{
  "d_expert": 240,
  "moe_layers": [1, 2, 3, 4, 5, 6, 7],
  "router_cosine_scale": 20.0,
  "lr_router": 0.0019,
  "norm_eps": 1e-05,
  "qk_norm": false,
  "init_std_o": 0.00514,
  "init_std_up": 0.0206,
  "weight_decay": 0.064,
  "warmup_steps": 200,
  "schedule": "wsd",
  "final_lr_fraction": 0.0,
  "seq_len": 384,
  "train_tokens": 721300000
}
Below are experts of layer 4 (counted from 0) of a mixture-of-experts language model. Rows are named router (the router's row for the expert), up (a neuron's input weights, with its number), down (a neuron's output weights, with its number) and show model dimensions 256-319. Each number is 200 + 20 x the weight over its row's rms, rounded and kept within 0 to 999.
Before each expert's rows: a language model's description of what the expert responds to. This comes from a sample of Wikipedia text that the model never trained on.

# expert 36
It responds to: Name starts, kin words. First pieces of personal and place names, often Chinese or Arabic, such as Wang or Yang, plus kinship nouns like son, wife.
router,175,241,197,189,208,197,222,237,177,205,203,182,159,191,212,181,188,218,183,207,187,219,203,190,186,186,211,213,210,206,186,240,215,216,165,216,224,179,169,218,215,202,169,199,206,203,181,203,207,193,198,194,225,188,193,217,180,199,186,183,170,224,155,153
up8,175,186,206,179,199,193,185,175,219,199,224,196,169,186,202,189,206,230,198,223,199,200,174,197,229,182,194,189,178,230,216,181,187,234,202,197,179,196,232,233,218,240,197,204,180,193,216,219,177,223,231,207,181,188,165,197,233,237,199,162,230,190,203,229
down8,167,208,164,173,205,202,199,225,198,159,215,188,218,198,190,204,172,217,192,184,175,195,182,217,162,221,198,227,217,202,186,192,197,211,206,235,219,200,209,213,200,175,196,214,224,235,166,186,184,218,201,212,186,189,203,209,203,195,200,168,204,206,155,178
up9,188,207,168,210,172,202,188,197,215,219,219,189,204,259,196,226,177,206,248,210,202,165,206,197,211,199,190,221,212,199,190,201,182,199,169,205,229,212,180,208,172,198,179,209,190,184,204,182,193,193,201,191,190,210,256,190,219,186,170,165,204,203,203,221
down9,204,177,214,187,182,221,185,208,205,175,212,219,199,221,161,236,191,181,212,174,187,185,205,194,213,232,191,212,160,220,158,212,169,202,195,227,193,200,185,225,222,173,203,162,189,202,187,189,240,218,171,196,225,196,196,175,199,205,190,209,198,215,190,193
up10,174,191,173,191,220,246,214,234,164,207,216,178,215,187,194,199,217,206,214,194,187,175,217,206,204,163,194,196,198,188,221,196,174,254,234,230,196,168,213,216,156,193,251,197,235,200,211,175,227,221,211,204,206,215,166,194,153,201,200,208,229,211,163,160
down10,206,220,226,228,213,165,228,156,210,182,162,259,207,227,214,215,202,180,240,181,213,177,195,211,162,234,212,214,214,205,178,210,209,199,197,186,195,201,193,185,201,204,236,184,214,171,178,199,188,204,206,193,195,187,203,216,206,196,193,218,190,236,234,176
up11,200,244,189,200,207,182,212,233,205,214,171,171,178,181,229,192,185,209,204,171,211,217,177,218,211,196,198,200,196,187,265,197,184,212,191,230,183,221,192,175,168,219,224,197,208,223,208,161,169,196,187,200,232,220,203,168,201,188,193,177,215,245,189,197
down11,196,204,204,191,162,187,186,182,227,174,226,202,201,246,213,207,185,164,243,135,222,209,192,249,169,199,227,217,178,220,213,188,201,163,193,209,203,196,187,235,206,244,225,200,185,195,225,159,221,192,197,208,216,209,235,160,161,245,210,217,199,207,212,184
up12,211,172,234,187,252,176,186,180,230,204,207,194,177,183,189,182,181,202,212,205,186,218,220,208,176,205,205,233,187,209,211,236,219,240,205,201,207,202,173,166,235,195,214,224,220,200,186,178,174,211,188,200,193,212,144,208,218,238,161,214,193,230,155,217
down12,211,139,217,198,197,207,211,182,203,209,179,211,181,181,211,203,188,183,182,182,197,197,187,229,199,203,194,203,220,179,215,212,189,200,173,188,193,209,201,228,207,208,203,216,173,238,193,180,196,219,184,164,179,198,181,190,162,193,214,188,156,226,203,172
up13,188,203,202,204,184,201,195,193,165,223,207,209,185,190,176,247,211,211,192,187,236,240,169,194,173,195,221,216,219,224,238,199,228,179,178,150,212,196,183,191,195,193,185,214,196,174,183,214,216,202,182,196,205,196,207,217,199,214,186,182,194,203,187,227
down13,215,231,191,207,186,166,197,173,210,193,186,188,176,215,243,180,196,205,212,192,232,219,191,215,198,192,182,191,244,205,206,184,222,169,192,161,183,183,202,226,148,200,201,202,203,199,188,154,220,202,216,161,186,230,219,194,189,221,201,195,198,192,207,216
up14,199,213,210,196,189,193,188,176,176,223,197,168,211,191,170,178,192,194,188,211,211,209,220,189,209,185,230,206,194,193,237,193,204,193,212,198,205,200,216,199,208,200,139,187,219,204,162,189,216,170,212,204,201,188,203,188,182,218,182,166,182,212,248,191
down14,165,207,221,180,164,193,175,195,179,201,198,225,192,234,195,217,236,157,219,198,216,160,179,233,200,176,158,214,230,228,217,196,194,206,213,220,243,179,204,192,207,201,201,161,176,209,198,232,202,164,202,224,165,188,194,192,188,210,204,193,208,195,185,181
up15,230,210,216,195,190,198,212,199,202,201,212,199,173,230,193,206,224,180,196,183,214,213,205,172,169,223,199,232,200,202,205,218,146,166,151,215,201,192,218,196,197,182,196,188,206,226,201,168,236,190,246,209,177,216,184,163,171,217,201,216,181,177,218,166
down15,208,175,220,183,208,205,170,149,168,230,209,213,210,223,171,193,184,181,209,187,182,201,203,192,228,160,178,231,229,196,210,196,182,163,198,177,200,201,199,181,180,152,235,189,207,194,162,210,202,211,202,202,185,184,137,239,228,217,193,224,198,166,232,202
up16,193,191,207,183,194,197,191,215,182,199,216,194,186,199,207,182,210,183,210,236,200,216,203,224,204,223,179,225,201,193,192,204,223,204,172,195,220,207,196,203,176,180,212,179,217,186,226,202,237,236,154,188,217,240,206,220,210,215,215,208,213,221,160,193
down16,221,195,179,184,203,181,173,227,164,217,196,207,198,207,164,194,215,227,193,177,215,230,190,218,223,201,178,184,189,192,188,158,187,202,197,225,175,219,200,176,176,240,223,211,192,216,213,181,183,232,228,202,201,219,212,203,202,211,163,192,192,209,207,211
up17,194,198,226,183,222,212,192,218,185,189,259,207,232,190,209,209,197,199,193,186,178,221,205,191,245,195,210,198,220,210,177,195,228,175,204,191,225,211,215,186,256,203,189,200,206,188,192,196,210,240,239,186,204,183,185,195,176,219,196,171,195,195,217,242
down17,181,188,203,192,178,199,177,236,207,177,228,208,199,191,205,197,202,184,197,217,222,204,162,174,208,193,193,200,200,198,235,196,192,175,187,219,213,186,222,181,162,193,199,204,238,187,195,191,235,206,203,182,160,178,192,180,208,246,198,242,198,185,166,205
up18,205,194,201,236,170,191,204,223,190,194,204,218,183,234,221,195,240,183,194,156,215,232,194,228,197,200,190,192,206,199,200,192,207,189,173,192,215,172,208,207,219,179,210,208,201,225,201,187,203,201,240,213,163,205,161,211,199,207,171,181,194,176,201,193
down18,195,177,204,235,202,217,217,200,194,174,281,216,213,201,209,194,218,168,216,157,178,175,216,205,220,247,198,178,225,183,223,204,190,204,199,202,221,179,225,175,216,196,211,176,200,197,189,194,217,194,225,220,182,200,171,207,194,214,208,235,205,186,171,200
up19,170,208,194,213,172,206,230,179,195,212,194,216,176,188,192,192,209,205,219,161,214,197,184,210,137,184,173,206,194,210,210,186,176,185,181,172,204,178,185,157,185,201,207,217,206,199,210,168,190,217,173,202,201,183,215,205,194,204,176,172,194,240,176,207
down19,194,178,216,175,192,160,183,194,197,178,179,216,193,245,225,217,178,214,192,174,202,192,184,141,213,211,213,213,205,203,196,197,208,200,151,187,172,217,182,193,212,225,201,197,168,219,183,180,187,181,220,197,205,246,239,206,223,227,202,238,194,184,198,223

# expert 58
It responds to: Sports competition terms. Sports words in match and season narratives, such as football, tournament, finals, playoffs, league, round, Cup.
router,174,217,207,219,210,196,223,180,197,212,193,192,157,213,198,219,203,182,163,215,212,210,235,190,180,195,213,203,208,216,163,206,191,205,229,170,201,176,161,219,185,229,199,210,182,206,220,199,211,208,196,170,230,200,231,203,189,220,243,161,190,214,186,151
up5,170,196,190,211,210,205,232,172,230,235,184,187,179,191,148,222,225,233,187,200,197,188,197,191,204,184,174,197,195,214,204,201,201,210,189,210,199,185,188,208,195,210,195,190,217,209,210,213,206,216,191,217,190,197,183,187,188,201,205,203,207,204,245,153
down5,234,199,200,233,229,188,215,205,191,195,229,188,210,165,189,213,216,173,174,177,218,173,176,198,196,225,182,185,210,192,208,200,240,195,150,199,204,179,195,185,213,199,209,212,178,170,188,200,211,178,207,207,195,207,230,207,172,214,180,187,207,180,232,232
up6,198,220,209,199,174,174,192,169,212,223,199,173,183,237,199,230,154,188,215,167,196,200,176,199,214,187,223,144,186,196,199,220,199,191,175,207,236,238,206,176,173,210,191,223,205,239,186,187,234,209,190,173,188,215,174,214,180,203,168,205,184,184,189,169
down6,211,219,180,208,184,140,181,214,253,207,203,213,209,209,190,198,225,189,223,208,207,156,187,179,240,185,212,237,191,167,242,199,241,208,199,187,179,189,210,183,189,201,189,217,228,187,175,195,180,204,225,199,201,218,169,180,207,175,200,150,190,237,193,220
up7,206,210,202,190,182,178,226,235,198,221,223,177,210,223,199,201,212,195,176,223,213,148,174,215,206,186,187,208,204,211,197,207,226,214,180,192,225,198,178,233,184,194,226,214,213,200,188,166,212,159,246,204,210,182,238,219,201,190,213,206,158,199,190,204
down7,203,201,189,228,218,211,214,168,194,198,216,208,167,200,222,175,172,184,200,180,227,182,228,198,191,220,185,201,202,180,242,205,186,183,200,249,219,185,196,194,162,221,195,208,219,181,174,188,173,191,210,196,188,210,222,157,171,204,235,171,215,238,221,157
up8,153,217,239,190,203,173,164,186,198,227,199,207,216,204,182,209,212,186,200,187,211,192,197,178,175,233,201,191,192,197,215,220,152,212,213,179,196,202,215,187,195,217,241,177,169,233,185,189,212,226,212,200,183,181,209,185,222,217,182,206,149,160,211,210
down8,210,195,202,200,199,208,185,190,197,182,217,216,199,215,209,223,164,186,199,235,184,188,196,208,222,205,206,200,209,184,220,191,213,160,191,217,207,209,203,202,227,177,187,205,179,208,187,188,235,214,223,209,202,206,172,222,231,206,219,163,189,203,198,191
up9,239,182,200,179,200,220,235,206,175,176,221,112,165,190,168,207,204,224,231,216,225,240,189,210,203,156,198,187,191,205,211,189,199,205,149,230,206,194,193,183,188,188,215,171,186,232,174,184,176,204,221,198,174,204,210,187,237,203,190,202,199,200,212,185
down9,194,206,188,249,187,176,185,176,197,198,217,180,199,208,174,204,208,203,215,195,215,198,157,196,220,206,182,182,241,200,203,188,214,218,196,204,185,184,225,227,252,194,214,227,240,223,202,206,188,168,181,188,242,191,144,216,227,204,202,153,179,208,183,201
up10,184,207,210,187,252,204,202,208,230,239,203,229,203,221,174,191,238,229,178,225,214,214,237,202,214,200,175,208,235,164,231,202,182,171,176,225,183,166,198,171,195,189,177,168,179,220,192,160,200,175,198,198,208,217,210,202,209,163,214,173,194,206,232,203
down10,151,207,184,185,181,181,213,186,201,176,211,188,197,228,180,224,213,215,191,239,219,208,195,193,208,203,183,212,199,204,196,212,171,179,202,194,209,214,194,205,194,229,201,190,193,203,194,204,211,186,223,181,166,229,194,202,194,242,211,175,150,190,190,218
up11,203,215,184,199,207,181,186,204,211,180,195,217,169,214,183,195,215,225,183,199,201,201,228,245,185,206,198,183,213,215,198,187,202,180,227,196,200,224,220,196,196,254,179,212,231,200,196,232,229,192,176,185,209,219,193,201,184,220,207,191,181,217,211,179
down11,233,203,179,194,199,213,210,184,189,210,191,215,174,206,192,192,152,180,202,224,191,214,242,207,207,195,191,150,199,193,191,183,188,196,200,216,178,198,233,196,190,182,167,189,212,201,197,217,231,232,186,206,186,195,225,171,210,187,182,195,205,199,181,194
up12,192,196,221,167,165,165,189,198,222,229,218,158,177,190,232,227,192,194,187,215,169,178,194,225,221,182,209,201,178,195,210,169,205,235,226,192,195,167,227,192,174,191,191,178,173,227,211,208,184,214,204,179,206,172,202,214,223,190,203,144,187,205,196,181
down12,231,183,207,211,193,177,226,192,179,209,196,169,211,190,187,237,221,210,178,234,166,192,227,204,210,141,178,177,215,196,208,199,210,194,186,218,200,227,206,201,195,196,156,190,211,178,203,211,204,224,190,224,200,219,184,198,183,219,209,210,194,201,189,161
up13,163,212,229,187,179,199,187,213,218,203,181,187,214,206,206,222,206,179,230,195,183,227,190,204,198,258,191,202,187,187,205,228,152,218,185,174,192,214,186,193,173,210,222,200,217,228,160,233,161,185,190,189,201,170,159,213,158,199,200,182,207,172,201,184
down13,203,232,212,189,201,199,212,175,172,200,189,211,222,206,201,217,234,178,167,186,177,173,224,214,221,212,193,224,186,197,228,197,218,172,187,181,187,206,197,207,237,247,250,198,206,192,195,203,207,189,215,165,215,180,179,199,212,181,204,200,175,227,185,208
up14,210,160,153,206,211,208,200,211,183,187,165,199,222,190,219,221,224,177,190,207,238,217,200,198,203,176,218,213,187,162,227,192,211,226,208,178,205,164,201,217,205,202,164,182,225,178,190,209,220,191,186,208,183,198,187,222,173,223,177,193,213,185,209,179
down14,189,185,207,181,168,192,205,199,188,214,221,214,194,198,226,200,182,194,206,200,189,199,226,208,204,175,213,202,179,187,223,190,207,208,203,211,233,186,164,183,251,191,217,167,170,212,156,199,152,172,228,206,202,224,160,234,180,177,196,226,209,223,213,188
up15,180,229,229,221,210,190,182,204,211,234,208,150,181,187,188,203,227,201,193,207,202,200,204,206,215,160,210,225,210,203,200,207,194,190,242,206,147,215,189,197,203,190,171,189,199,192,236,184,213,209,201,207,224,183,192,213,192,224,211,187,178,201,190,183
down15,195,188,199,187,195,240,196,231,185,211,199,192,221,177,209,197,204,180,200,181,151,194,183,229,189,185,184,211,176,179,207,168,184,224,195,232,175,234,180,194,235,245,204,219,235,239,194,217,187,175,173,198,225,192,210,169,209,191,161,240,199,195,195,180
up16,225,237,231,206,228,201,230,192,167,203,202,215,192,157,202,184,174,185,174,189,226,210,205,232,216,202,191,177,202,219,211,222,190,206,215,241,190,221,200,190,180,235,247,185,186,214,210,202,158,159,235,223,198,209,222,220,227,191,211,194,191,195,238,216
down16,209,172,170,206,200,171,185,230,166,238,210,175,178,204,229,168,229,179,177,159,174,199,197,211,178,207,180,223,143,188,235,215,205,224,187,225,171,166,168,228,224,204,167,194,213,205,214,212,192,196,188,198,181,187,202,161,198,222,170,197,190,187,214,195

# expert 2
It responds to: Company and brand names. Final words or pieces of organization, media and brand names, such as Sony Pictures Television, Electronic Arts, Zee TV, Riot Games.
router,193,224,211,180,223,202,228,167,195,208,174,178,191,173,209,180,201,188,200,228,173,224,227,216,221,185,199,188,191,204,197,193,230,247,207,204,210,175,147,214,231,231,217,196,229,191,222,171,196,204,203,209,192,217,217,207,198,199,229,209,190,186,184,219
up8,193,191,223,231,207,219,209,191,173,226,215,188,195,215,204,204,191,172,196,206,207,186,203,226,198,200,223,225,219,199,204,225,199,244,194,194,217,181,202,214,201,206,187,215,216,197,210,192,173,193,233,204,191,190,184,229,219,203,174,218,205,186,182,208
down8,203,204,224,181,205,199,212,182,206,206,199,175,210,211,196,196,234,210,175,235,239,226,201,199,168,221,204,202,201,185,227,171,216,235,191,214,226,200,188,221,174,227,205,185,218,213,177,222,198,212,201,207,192,185,213,216,197,196,200,200,206,211,151,220
up9,224,189,239,183,229,198,209,182,229,234,217,167,193,159,202,205,222,186,206,173,229,194,159,204,185,205,179,176,216,210,188,224,201,208,221,214,194,208,171,172,220,156,183,217,193,230,187,164,196,212,193,234,257,183,180,190,201,199,196,220,200,161,194,212
down9,203,180,209,177,178,182,208,230,211,244,200,189,198,197,216,226,226,205,194,199,228,181,201,176,157,192,202,212,207,205,189,194,198,217,191,163,225,217,182,194,229,240,178,232,201,214,206,219,212,209,169,197,218,221,194,194,191,210,191,207,204,156,161,242
up10,192,186,209,212,192,174,216,186,225,192,211,177,198,198,165,200,185,192,167,193,201,210,203,210,192,196,213,229,234,200,233,244,211,210,205,210,248,229,235,177,197,215,246,163,216,207,207,163,225,197,192,207,199,246,193,217,212,208,167,178,199,235,166,170
down10,247,195,175,176,215,216,194,206,179,255,202,184,209,191,209,166,198,217,219,171,197,203,180,181,204,200,194,183,200,213,218,201,224,223,220,225,193,232,184,182,194,195,195,210,224,209,188,192,194,220,235,232,243,231,182,170,181,198,177,199,172,211,198,263
up11,186,187,245,202,221,200,210,188,206,191,172,207,171,204,190,176,190,212,218,226,216,234,185,168,202,180,215,199,195,193,192,224,225,185,205,180,198,204,211,205,211,172,196,178,240,217,215,189,209,200,163,180,178,152,219,222,178,195,230,184,212,215,170,201
down11,206,171,219,203,193,181,180,225,187,183,183,167,203,166,175,204,180,242,199,171,232,204,199,217,183,207,200,221,210,203,202,163,155,188,210,180,188,241,204,217,202,199,225,176,182,198,217,207,217,223,202,182,192,191,214,253,188,182,179,209,199,212,181,240
up12,184,180,221,227,188,203,195,151,216,217,196,200,192,192,208,222,200,199,228,208,187,228,214,218,246,224,201,243,197,156,214,201,208,188,194,213,200,230,201,188,225,203,165,190,208,193,204,164,206,190,208,222,178,236,187,225,213,203,199,205,174,215,178,181
down12,224,195,213,198,189,213,201,179,215,203,212,211,228,195,177,152,202,221,240,225,190,214,190,178,183,217,182,233,199,169,206,188,190,161,217,159,220,196,200,187,189,198,187,208,204,231,224,234,188,179,175,189,218,200,217,184,210,160,156,207,214,159,237,197
up13,203,199,220,177,210,193,194,187,191,194,229,222,221,160,203,190,199,216,195,208,210,221,162,182,214,191,190,212,193,199,200,203,168,200,223,202,194,244,215,197,209,197,176,183,242,191,220,235,220,194,175,215,185,163,190,176,184,196,201,218,207,199,174,235
down13,203,211,182,227,179,181,225,200,178,183,193,198,205,180,201,193,233,189,207,242,185,247,180,198,218,164,140,171,212,201,154,187,223,201,182,187,266,208,198,163,208,181,217,164,192,231,177,220,162,218,197,197,186,204,192,240,173,179,196,197,158,172,201,207
up14,198,192,221,197,200,187,201,178,219,194,205,214,181,205,207,213,189,223,180,234,198,197,219,205,209,209,184,215,156,264,197,194,224,207,205,198,230,195,199,236,208,201,221,201,213,189,206,205,185,176,219,190,200,198,201,188,218,218,193,186,215,186,177,171
down14,231,184,189,223,181,181,184,191,244,191,242,183,184,184,239,183,211,210,191,197,209,213,175,208,209,202,209,181,199,163,186,219,159,205,254,187,193,222,194,209,216,205,208,158,204,205,179,158,210,179,203,199,165,200,200,208,201,194,212,188,197,195,219,194
up15,221,160,206,210,216,202,226,209,213,172,200,239,186,199,195,195,187,221,213,209,203,232,167,202,187,173,208,188,198,218,214,207,200,201,212,201,197,199,218,172,195,152,190,214,222,226,212,201,243,198,196,213,182,186,188,171,179,200,169,206,184,202,204,183
down15,200,223,190,224,142,228,200,192,167,205,196,219,212,200,191,182,213,215,198,222,205,218,229,200,223,189,199,182,234,203,212,187,191,206,204,197,207,175,187,187,211,202,149,217,221,178,230,198,199,235,176,216,241,206,237,177,184,208,186,211,210,191,222,213
up16,189,203,193,174,212,189,237,192,231,174,180,184,201,211,224,188,207,184,180,217,203,175,221,201,186,206,177,210,194,195,181,203,157,246,201,225,196,218,172,192,200,192,197,206,184,216,203,249,214,199,202,211,237,199,192,198,242,189,219,187,196,204,236,243
down16,202,196,189,210,191,199,197,186,185,207,216,162,185,197,177,195,209,206,191,181,209,134,207,208,177,189,205,214,192,207,197,171,185,215,177,182,221,233,205,193,184,216,224,176,214,208,173,194,202,197,225,207,181,185,201,197,184,205,192,220,211,168,164,185
up17,191,197,177,194,215,196,209,242,149,220,201,192,179,191,208,220,173,211,192,209,181,198,178,237,203,189,243,201,232,234,206,175,192,195,195,164,201,201,173,164,264,202,183,224,211,211,176,205,172,215,169,227,197,235,198,170,233,250,202,204,189,177,208,188
down17,215,222,178,220,171,217,217,189,186,164,206,170,201,214,197,181,167,211,195,190,185,173,192,184,222,201,149,226,247,222,206,211,158,204,174,190,182,220,209,210,198,226,204,271,201,208,212,183,229,221,197,215,207,225,218,209,177,166,186,174,204,191,176,226
up18,201,207,163,206,233,212,204,179,198,145,199,214,196,197,223,225,186,222,182,165,187,224,191,206,185,194,179,166,173,193,202,190,233,162,232,219,165,193,208,216,174,274,208,149,214,216,203,224,203,230,189,204,170,217,183,207,261,193,206,231,202,187,198,199
down18,220,205,168,169,200,169,171,191,224,196,185,229,187,188,203,198,179,195,215,217,198,245,185,179,231,187,147,219,214,196,183,217,197,167,175,227,218,189,205,191,198,213,189,189,183,182,251,224,176,217,173,228,181,196,212,185,211,187,191,210,225,222,196,192
up19,188,195,186,185,166,198,202,138,192,234,209,179,175,186,219,196,189,179,199,158,244,220,180,206,183,232,166,196,210,193,187,213,207,270,153,193,228,196,206,180,178,196,150,188,210,220,236,218,223,231,186,192,196,241,196,180,225,179,205,190,214,208,198,205
down19,226,191,176,194,189,193,153,197,228,190,179,219,217,204,206,212,209,239,207,186,177,216,225,216,197,220,181,238,181,193,204,221,211,176,203,207,180,185,201,198,197,208,235,213,187,181,181,195,201,176,178,159,209,206,173,187,212,196,207,176,216,218,197,213

# expert 46
It responds to: Capitalized title nouns. Capitalized common nouns inside titles of films, songs or awards after The or A, such as Night, Love, Passion, Spirit.
router,202,207,213,188,215,205,219,179,184,194,184,200,178,173,239,212,216,217,179,196,184,213,211,243,229,177,173,212,183,217,187,226,195,222,191,233,239,183,193,213,203,241,213,206,209,186,226,195,209,208,208,205,194,177,225,233,180,173,213,180,182,243,198,165
up8,241,211,174,189,231,165,201,203,203,221,206,185,206,189,203,180,208,162,190,213,227,238,197,206,224,185,212,227,208,208,227,227,227,210,185,211,193,233,208,200,216,179,220,177,204,208,197,222,228,239,212,195,157,231,228,185,193,198,221,217,203,192,194,195
down8,193,200,179,222,248,199,165,197,185,175,179,205,216,234,231,178,154,191,191,210,212,191,196,203,230,207,203,194,196,231,207,213,187,190,191,196,171,215,195,209,222,193,191,213,200,194,203,236,257,212,186,196,188,219,170,196,181,198,210,205,220,218,192,204
up9,212,189,196,264,193,220,233,157,219,203,257,235,218,201,191,205,179,233,195,201,198,196,173,173,198,247,200,247,178,201,178,222,217,165,184,188,204,190,173,226,235,198,229,185,173,188,169,198,206,216,172,238,217,188,209,212,197,203,167,197,235,206,163,170
down9,200,194,212,216,211,196,213,192,193,200,228,235,225,200,187,207,198,198,151,167,214,200,185,217,188,210,194,196,177,209,205,204,210,201,229,185,205,206,200,211,167,206,203,204,219,214,212,243,238,181,199,178,196,150,227,226,207,191,230,192,188,210,191,201
up10,198,208,197,208,190,198,182,187,188,226,200,208,187,186,191,182,212,170,169,216,178,224,217,167,207,186,204,207,191,200,183,193,252,210,209,199,211,170,217,210,201,180,230,198,193,199,224,206,207,219,216,204,211,203,190,221,153,231,261,184,210,199,208,173
down10,203,186,222,209,212,213,219,205,214,205,221,195,214,198,199,164,215,180,183,211,197,225,215,187,162,214,167,215,225,239,190,210,198,210,224,209,204,187,194,183,191,192,205,230,210,222,169,238,232,211,204,198,213,188,236,187,228,210,203,203,183,208,200,168
up11,160,254,189,199,240,219,214,200,170,180,225,223,184,166,172,187,198,197,184,230,148,183,193,151,230,205,216,203,213,235,188,196,225,206,185,188,202,196,191,194,195,257,229,182,220,194,196,221,201,201,171,210,184,175,225,176,213,213,189,207,181,238,161,140
down11,201,228,181,193,243,200,187,198,183,188,200,206,177,156,203,162,220,187,235,185,213,177,195,246,206,193,190,178,213,214,223,192,191,170,193,209,197,212,197,203,205,195,213,190,210,219,211,153,197,190,175,169,205,202,180,195,232,169,231,190,175,152,173,203
up12,151,199,160,199,169,215,238,208,236,222,176,193,223,198,196,195,212,204,230,192,208,163,203,244,222,162,208,198,193,217,235,203,208,202,163,205,223,161,199,203,208,215,216,179,194,213,181,189,178,217,222,200,240,192,230,264,242,196,205,175,177,170,178,172
down12,201,187,198,212,221,237,166,215,235,209,226,211,216,203,204,176,172,169,204,215,210,165,197,217,204,215,189,227,195,197,189,190,222,199,201,226,217,140,205,196,180,206,206,183,210,176,218,183,170,211,240,217,155,186,205,194,244,178,194,229,203,214,221,175
up13,177,179,207,229,223,178,241,174,185,207,237,191,200,188,227,180,187,214,202,183,222,197,194,175,197,199,247,199,214,197,195,230,219,227,160,178,206,241,198,192,200,234,192,199,178,192,206,185,181,217,145,220,163,213,184,193,200,202,202,173,212,231,226,171
down13,213,194,211,196,221,182,195,183,189,237,213,186,127,220,198,200,151,185,216,193,209,197,175,182,179,204,204,214,238,190,195,197,176,221,191,184,194,191,206,221,203,239,190,175,226,215,213,168,208,205,202,213,200,218,205,219,161,185,179,221,225,210,194,208
up14,180,209,228,220,207,179,232,178,171,181,168,207,205,200,167,169,167,159,230,224,201,171,197,214,223,193,179,174,191,210,219,235,239,184,162,197,172,199,192,183,219,223,208,204,205,242,174,225,185,218,186,187,221,173,196,190,208,237,200,220,234,204,218,241
down14,180,176,201,248,206,204,215,165,180,208,191,200,205,223,189,218,193,180,206,211,198,195,180,135,173,178,181,203,225,171,157,210,235,216,199,215,186,242,230,200,222,202,213,207,194,169,214,234,214,213,174,181,182,198,204,211,204,201,218,211,192,187,240,187
up15,196,220,190,171,188,147,190,227,219,187,187,192,167,201,193,226,204,217,161,191,213,208,202,200,214,204,229,180,207,181,208,221,168,189,183,221,175,190,221,207,178,200,211,218,223,206,185,206,204,206,191,170,191,200,206,186,201,184,196,190,208,200,187,196
down15,169,223,187,207,206,193,175,226,208,195,219,184,190,189,221,217,206,187,228,173,163,233,177,184,212,203,192,182,208,199,178,185,179,191,186,214,207,217,244,223,172,209,209,176,217,185,177,205,197,221,208,151,172,185,197,175,186,218,218,175,227,199,208,173
up16,228,224,194,222,193,145,203,204,179,171,221,202,201,179,222,207,206,222,204,191,186,207,223,196,232,205,213,217,201,190,189,187,206,230,172,209,190,170,185,213,209,204,199,223,224,216,203,183,170,188,198,219,177,228,198,219,215,164,207,215,200,186,217,249
down16,214,199,210,220,181,219,193,189,199,175,214,184,196,215,212,191,168,193,173,187,191,230,167,176,208,195,207,216,151,233,201,190,197,186,212,178,154,220,187,209,260,207,200,218,222,189,216,191,199,216,192,219,211,184,204,200,197,178,201,230,200,211,217,211
up17,175,219,176,187,195,211,228,146,199,181,145,218,239,175,209,213,207,179,193,189,183,200,189,198,205,195,198,234,205,181,215,226,170,158,162,192,175,186,210,212,201,210,196,277,240,202,216,187,211,232,200,204,180,211,196,215,225,201,216,197,209,171,201,207
down17,206,211,194,195,189,202,171,228,184,203,159,184,205,222,245,185,197,185,220,219,183,201,162,198,193,241,201,214,199,193,204,224,192,202,183,215,218,215,241,215,199,210,180,201,174,203,185,193,193,210,194,227,242,182,180,187,196,224,207,192,179,158,188,192
up18,190,196,244,214,199,218,180,197,189,183,185,198,181,204,205,191,170,219,236,209,234,210,180,200,239,164,210,214,196,198,160,227,163,201,183,233,188,202,238,162,191,236,188,195,208,205,185,204,203,209,206,198,207,194,182,168,173,239,173,177,223,247,209,182
down18,186,203,230,181,191,176,198,195,188,212,211,206,229,194,212,201,198,176,219,222,201,195,168,182,235,193,211,214,207,172,204,199,198,185,248,194,173,176,144,197,200,190,190,220,218,204,185,200,198,194,202,207,199,168,248,215,217,229,183,194,242,193,213,179
up19,201,186,215,230,198,204,230,200,204,193,185,214,189,205,242,197,210,209,186,186,202,161,168,188,217,207,197,224,200,225,222,230,232,182,228,199,201,163,202,212,204,193,211,213,250,208,179,186,195,207,174,199,218,220,140,212,218,179,203,185,218,206,215,184
down19,180,186,214,194,221,219,175,199,236,197,192,178,227,223,168,236,202,219,178,164,202,180,183,191,205,221,183,182,205,202,228,210,202,194,179,204,187,210,178,196,213,174,222,186,197,189,197,205,189,209,201,196,202,204,170,177,207,177,213,213,205,242,194,198